python train.py --n_experts=24 --experts_per_token=2 --d_shared_expert=384 --activation="squared_relu" --moe_layers=[0, 1, 2, 3, 4, 5, 6, 7] --routed_scale=1.5 --balance_bias=true --init_std_router=0.00941 --vocab_size=16384 --norm="rmsnorm" --optimizer="soap_variant" --beta2=0.95 --train_tokens=492900000
Below are experts of layer 4 (counted from 0) of a mixture-of-experts language model. Rows are named router (the router's row for the expert), up (a neuron's input weights, with its number) and show model dimensions 168-223. Each number is 50 + 15 x the weight over its row's rms, rounded and kept within 0 to 99.
After each expert's rows: a language model's description of what the expert responds to. This comes from a sample of Wikipedia text that the model never trained on.

# expert 23
router:49 54 31 69 46 40 38 40 26 16 68 52 63 45 60 58 56 28 55 36 44 45 46 43 55 54 27 66 33 65 50 48 56 40 49 44 71 57 16 32 41 41 68 65 28 62 65 61 62 53 67 46 43 72 28 57
up0:81 42 55 66 34 59 40 35 70 62 62 58 45 34 46 64 36 52 53 53 47 49 46 85 38 50 45 49 44 44 40 58 50 47 43 57 48 38 56 18 33 57 44 41 44 41 41 66 47 68 57 54 48 66 44 42
up1:57 42 48 42 28 29 70 57 77 36 49 45 49 49 54 38 33 71 36 60 52 70 58 60 59 51 51 36 30 63 42 62 73 36 53 77 60 43 59 32 28 46 62 75 53 56 53 50 52 67 61 65 34 61 66 48
Word-start fragments. Opening pieces and hyphens of split words, often names and foreign terms, such as Mar, Mont, La, Grand-, Mult-i.

# expert 15
router:41 37 64 66 59 62 58 57 32 45 36 51 57 55 51 46 93 37 30 49 37 55 48 52 60 53 41 43 38 57 56 55 49 46 45 44 72 66 71 24 43 22 51 57 35 28 52 19 34 70 31 39 80 80 40 47
up0:27 64 39 43 38 50 42 41 29 43 72 70 37 38 36 40 26 29 45 19 43 36 68 67 47 50 47 71 46 54 39 54 59 57 56 57 31 48 00 49 63 39 54 44 48 48 64 50 47 74 44 73 55 28 49 15
up1:42 60 46 36 33 31 65 43 56 62 43 57 40 37 80 58 33 54 52 44 59 66 55 27 41 41 56 43 40 64 58 37 85 59 48 44 51 61 41 62 73 42 73 25 57 57 55 50 25 54 64 41 20 55 45 65
Sentence-initial determiners, connectives. Clause-opening words after a period or comma, such as Many, However, because, when, other, plus names starting a new list item or cell.

# expert 21
router:63 59 82 18 23 75 33 39 35 57 75 66 63 36 52 66 30 59 35 34 49 56 39 38 77 43 44 44 45 67 39 63 47 56 27 69 48 36 68 68 74 50 52 68 49 66 28 49 34 46 45 66 64 62 61 71
up0:56 35 37 53 49 44 39 76 43 40 73 44 35 41 54 65 57 43 58 56 64 38 64 56 45 48 44 43 58 77 37 42 64 45 44 60 42 42 69 61 36 85 68 30 78 35 70 54 53 65 63 49 33 59 65 58
up1:24 38 59 65 60 44 61 40 48 71 10 54 40 67 42 09 32 40 36 55 50 63 40 32 70 48 27 25 21 62 64 60 67 49 40 30 57 66 49 76 57 53 41 75 43 54 72 12 55 22 38 58 41 33 50 52
Periods and the. Sentence-final periods, decimal points, the after a preposition, and small number words like two, three, several.

# expert 14
router:73 67 37 71 35 61 62 70 64 74 29 47 45 64 71 39 41 49 71 51 69 67 78 67 40 41 77 40 57 61 45 29 36 69 69 67 49 47 75 54 32 67 57 65 27 69 23 37 38 49 47 54 79 62 30 64
up0:56 89 56 60 55 42 63 66 65 52 42 49 56 41 24 48 61 64 51 71 56 37 61 73 50 52 80 54 26 24 54 57 55 26 49 61 76 64 59 54 54 77 42 79 61 62 35 55 33 34 55 51 64 74 52 36
up1:60 56 85 61 54 25 52 31 46 63 40 49 22 66 30 23 25 47 52 57 35 56 44 52 33 52 53 37 34 36 57 47 52 57 59 43 64 55 57 62 36 63 39 49 47 48 55 72 35 70 72 70 54 34 68 35
Location prepositions, commas. Prepositions like in, within, along, near after located or born, placing places in regions, plus clause commas.

# expert 6
router:42 30 82 56 34 39 70 58 31 58 55 33 24 42 34 28 50 58 83 63 54 72 54 49 72 14 51 60 36 31 44 50 39 56 37 30 52 19 33 37 38 49 46 43 52 65 42 49 61 52 53 69 56 58 55 57
up0:31 11 74 60 35 72 41 44 67 34 70 44 67 55 56 54 57 62 73 51 42 76 57 41 49 62 52 76 65 45 39 15 40 50 53 28 40 68 32 33 46 20 27 48 48 64 18 49 57 65 55 34 61 61 43 72
up1:76 47 56 45 49 55 50 40 26 39 41 56 57 41 54 54 27 40 49 44 51 75 40 45 62 44 38 81 49 46 28 70 44 46 49 55 47 43 53 61 43 46 55 75 56 43 24 63 53 54 67 50 48 76 59 62
Foreign name syllables. Word-piece syllables inside non-English personal and place names, especially Slavic, South Asian and Asian, like -ović, -ok, -ani.

# expert 19
router:90 54 51 58 60 58 50 66 29 53 21 40 53 56 61 03 53 36 41 42 44 41 54 59 24 36 46 52 51 54 59 44 54 33 60 51 46 52 52 61 68 51 48 55 53 52 49 63 50 29 52 82 42 69 56 61
up0:48 32 86 32 52 57 53 55 50 47 53 46 69 67 57 35 50 51 49 41 59 38 24 46 67 68 51 44 72 59 69 53 39 15 51 29 42 40 52 47 21 34 48 32 31 37 84 45 42 51 37 43 50 27 41 55
up1:31 41 49 53 39 44 27 86 54 17 35 78 66 60 64 40 60 68 33 26 55 56 32 57 84 34 70 56 58 34 29 28 22 50 43 52 22 48 30 45 32 50 34 42 22 43 61 65 40 45 60 56 40 30 62 48
Year and date digits. Leading and middle digits of years and day numbers in dates (1-9-42, 2-0-19), plus month names like January, July.

# expert 11
router:47 31 69 64 31 03 49 34 64 57 44 51 32 46 38 43 60 66 25 72 54 46 49 44 43 57 54 32 80 55 63 48 50 68 50 49 47 52 58 51 38 38 42 66 58 52 87 60 32 47 54 81 62 21 48 30
up0:50 81 67 22 45 79 39 27 49 51 33 65 71 58 30 43 53 57 43 58 72 44 63 68 51 47 60 53 76 54 49 50 42 72 48 82 26 86 49 59 72 63 60 39 71 30 62 59 60 42 45 19 52 46 56 85
up1:40 28 62 50 25 44 55 61 67 44 26 67 72 33 59 43 55 43 61 62 56 66 45 57 29 53 61 21 67 61 31 51 40 51 22 50 40 39 48 87 55 69 38 76 36 52 55 90 53 80 44 71 83 48 41 35
Predicate words after copula. Words after was, is or were in a predicate: been, being, not, also, adverbs and participles like increasingly, quite, considered, related.

# expert 22
router:55 52 55 66 58 56 34 57 47 57 38 54 46 56 55 57 56 63 73 56 37 85 52 74 47 37 72 22 45 50 31 34 47 36 47 67 47 61 44 72 45 53 40 67 47 52 54 68 47 53 42 31 55 28 71 56
up0:66 34 57 21 64 59 46 31 75 60 51 42 45 40 52 28 61 53 44 55 66 66 28 42 31 53 55 57 49 50 36 72 46 40 68 43 33 57 13 62 47 47 43 48 42 58 65 58 20 69 63 51 39 62 44 18
up1:57 47 91 42 22 81 50 54 43 55 46 46 54 60 44 31 70 58 57 78 72 46 47 18 54 48 44 58 58 56 47 28 60 99 41 47 30 60 55 73 77 26 51 50 53 35 54 63 54 50 87 27 42 66 65 61
List and table separators. Pipes, commas, and, semicolons and dashes separating names in cast lists, credits and election or league tables.

# expert 17
router:57 50 45 41 63 65 35 29 49 67 57 39 45 61 67 56 67 39 35 51 36 63 55 78 40 44 44 21 29 46 57 45 38 66 46 54 92 54 47 31 64 58 55 52 45 17 76 25 32 39 38 63 25 57 62 42
up0:36 43 40 26 32 14 57 39 48 49 62 52 48 54 46 92 79 60 64 62 53 38 31 35 55 49 35 36 49 41 46 65 46 62 24 51 59 45 46 32 36 42 77 62 46 25 59 58 46 61 40 69 31 57 46 51
up1:44 52 35 44 30 47 48 33 32 77 61 56 33 59 44 54 45 61 64 47 53 49 61 50 62 53 61 61 22 46 45 53 63 43 77 67 35 52 59 30 54 58 19 50 67 38 47 62 31 28 83 45 57 49 61 35
Prepositions and name-initial letters. Prepositions like at, for, under, after, during, often after a comma, plus first capital letters of names in lists (M, S, Ar).

# expert 16
router:35 38 24 31 39 48 69 49 51 57 38 33 57 27 15 62 61 38 41 49 53 57 53 18 40 44 68 48 51 44 46 15 48 54 50 36 45 73 36 66 68 41 52 36 52 55 56 57 70 59 31 44 59 66 49 43
up0:44 71 59 32 51 33 69 21 39 53 52 48 45 28 67 59 67 39 54 42 61 91 65 73 65 44 70 40 71 55 39 56 51 78 41 51 48 73 57 58 33 33 42 35 57 49 65 59 27 47 39 47 57 56 65 24
up1:63 60 50 56 49 46 47 52 66 28 51 25 33 54 71 39 86 69 60 46 93 58 60 45 49 61 56 46 14 22 43 27 56 48 38 52 85 51 58 51 43 49 53 56 27 37 25 47 33 55 54 85 61 59 36 59
Numeric table separators. Pipe separators, blanks and dashes in stats and score tables, such as asteroid lists (MPC, JPL, LINEAR) and sports records.

# expert 4
router:35 56 26 51 64 70 68 45 84 40 46 74 59 48 48 52 54 45 38 55 62 42 41 62 62 36 65 44 60 73 42 54 34 32 77 27 44 59 79 57 54 79 42 67 45 78 60 81 40 70 71 50 40 57 37 58
up0:34 35 24 65 32 59 50 75 34 60 63 65 54 64 76 33 50 67 39 35 41 47 54 30 51 38 44 54 56 66 41 57 38 37 65 71 64 50 44 47 64 40 31 18 61 69 80 63 38 35 61 53 57 56 48 61
up1:62 58 70 40 48 30 44 46 57 50 58 53 57 68 62 61 46 34 24 36 40 72 68 63 54 39 38 40 29 44 69 54 46 59 63 45 36 38 56 70 43 70 51 57 78 25 79 55 47 46 42 48 50 30 68 51
Institution name words. Capitalized words inside proper names of organizations and awards, such as University, League, Cup, School, plus possessive apostrophes.

# expert 5
router:51 55 63 25 67 45 34 55 28 51 47 15 21 41 35 51 43 48 79 67 43 57 52 43 58 71 25 33 54 58 61 42 40 44 78 88 48 49 43 35 41 48 82 20 68 40 50 62 36 51 80 45 12 60 70 30
up0:45 69 61 54 43 43 21 43 75 13 59 33 28 26 78 37 55 49 75 44 46 38 51 81 53 41 52 76 83 55 53 29 18 75 41 55 35 52 49 68 47 55 27 48 42 49 26 42 33 53 78 44 42 08 51 31
up1:55 60 64 61 52 41 39 51 46 39 18 44 49 56 73 81 51 46 32 45 65 46 44 64 28 76 52 54 37 36 56 51 57 69 36 57 68 59 51 59 64 38 38 45 33 66 38 52 38 57 58 44 26 57 61 62
Function words, abstract suffixes. Prepositions and conjunctions like of, and, for, with, plus adjective and Latinate word pieces (-ic, -al, -ational) in expository prose about law, society or medicine.

# expert 0
router:50 33 32 51 46 34 41 58 42 33 48 47 31 43 35 63 57 66 39 40 27 44 43 57 33 72 89 99 24 53 71 44 54 40 68 35 38 41 16 63 37 59 45 48 48 27 43 61 60 40 72 37 51 36 62 57
up0:36 43 37 67 57 43 66 20 65 37 41 49 23 28 69 39 30 52 68 14 43 46 22 52 50 47 72 76 65 58 54 37 33 35 64 54 48 45 36 42 23 43 50 80 54 35 74 44 46 32 52 45 66 40 53 06
up1:80 66 72 48 44 58 39 56 36 73 55 59 53 54 51 35 51 38 40 69 48 56 51 37 63 48 27 94 25 79 36 30 69 65 54 30 33 30 33 58 42 71 55 57 66 60 56 30 52 22 25 66 28 51 57 54
Section and row breaks. Line breaks and wiki heading markers (==, ===) starting sections like History, Personal life, Club career, and table rows.

# expert 13
router:84 65 55 31 43 56 52 41 52 62 73 47 65 38 89 53 42 36 43 66 68 63 49 32 51 65 45 44 25 53 24 04 32 65 34 78 49 40 54 53 55 57 47 53 58 64 46 55 51 64 39 50 46 31 48 39
up0:69 51 54 62 62 42 42 38 31 38 51 56 46 66 50 31 47 33 68 38 52 58 48 56 51 42 59 63 40 51 36 60 33 46 57 58 62 49 59 30 26 70 66 64 27 47 27 36 53 76 56 41 35 70 68 43
up1:33 34 42 58 48 12 41 53 52 68 42 72 66 30 75 46 48 29 30 43 56 67 41 53 54 50 53 49 79 42 60 32 61 56 64 55 47 63 69 70 45 52 49 37 54 45 74 54 34 52 54 30 46 53 68 45
Table cell numbers. Spaces, pipes and digits inside sports tables and statistics rows, such as scores, goals, appearances and attendances, e.g. "| 3–0 |".

# expert 3
router:29 67 58 49 56 57 64 89 66 32 50 54 51 75 53 61 53 67 94 20 00 47 33 28 80 36 47 24 44 57 61 59 35 41 45 44 38 29 57 66 27 46 36 38 39 29 25 59 58 45 48 66 39 69 54 43
up0:39 39 61 54 65 51 63 43 17 53 68 39 36 57 52 56 32 33 53 66 56 82 63 34 52 41 41 57 69 40 66 45 45 44 63 36 58 54 33 36 51 32 26 24 37 00 38 79 42 48 20 46 38 66 49 30
up1:40 64 55 61 51 34 45 31 72 53 49 39 60 47 57 69 27 44 41 40 36 36 49 52 39 26 71 69 42 52 91 58 36 55 55 53 22 49 50 33 67 89 13 82 70 67 34 39 65 49 53 69 47 61 60 42
Surname and place-name endings. Middle and final pieces of proper names, mostly surnames and place names, such as Harl-an, Merri-am, Burk-ina, -son, -ville, -ford.

# expert 2
router:59 40 31 48 54 39 28 57 33 74 57 46 70 52 56 66 35 57 80 28 74 22 49 70 47 41 49 51 60 47 47 57 52 41 47 67 56 69 44 46 48 30 58 70 69 35 33 36 17 39 39 47 61 66 56 56
up0:44 47 37 39 25 58 34 49 60 56 45 60 68 78 51 52 55 90 61 57 65 55 43 51 59 57 49 64 75 40 36 65 76 40 53 44 50 66 45 96 33 62 59 44 60 42 44 49 35 59 53 67 62 54 45 73
up1:71 50 85 52 81 54 21 27 61 37 66 55 27 70 46 76 54 29 63 78 75 65 63 57 29 47 18 63 40 24 43 46 68 55 50 37 50 65 78 54 20 54 65 59 55 38 50 46 67 66 67 57 51 65 38 25
Narrative action verbs. Past-tense event verbs and their prepositions in prose, such as took, began, signed, purchased, by, of, plus infobox dashes.

# expert 9
router:41 48 53 28 59 29 58 35 46 38 56 46 59 35 63 26 24 52 34 70 57 42 80 29 42 29 80 70 73 25 29 49 74 65 45 29 72 31 60 46 30 44 22 48 43 77 57 48 74 46 54 41 65 47 49 61
up0:42 59 55 47 35 75 52 60 52 34 54 64 63 46 37 29 53 37 53 72 67 61 66 84 30 38 75 51 36 42 55 60 50 54 67 67 61 65 56 54 37 55 69 58 39 29 22 67 65 77 54 54 50 69 49 49
up1:63 92 49 39 22 43 27 43 56 76 49 64 71 46 54 64 44 35 72 53 80 89 62 37 39 56 56 62 58 42 70 35 27 48 61 42 54 62 51 48 42 67 49 08 43 43 51 26 21 63 41 44 34 72 68 59
Pronouns and auxiliaries. Subject pronouns, possessives and auxiliaries starting a clause after a period or comma, such as he, His, which, was, has, are.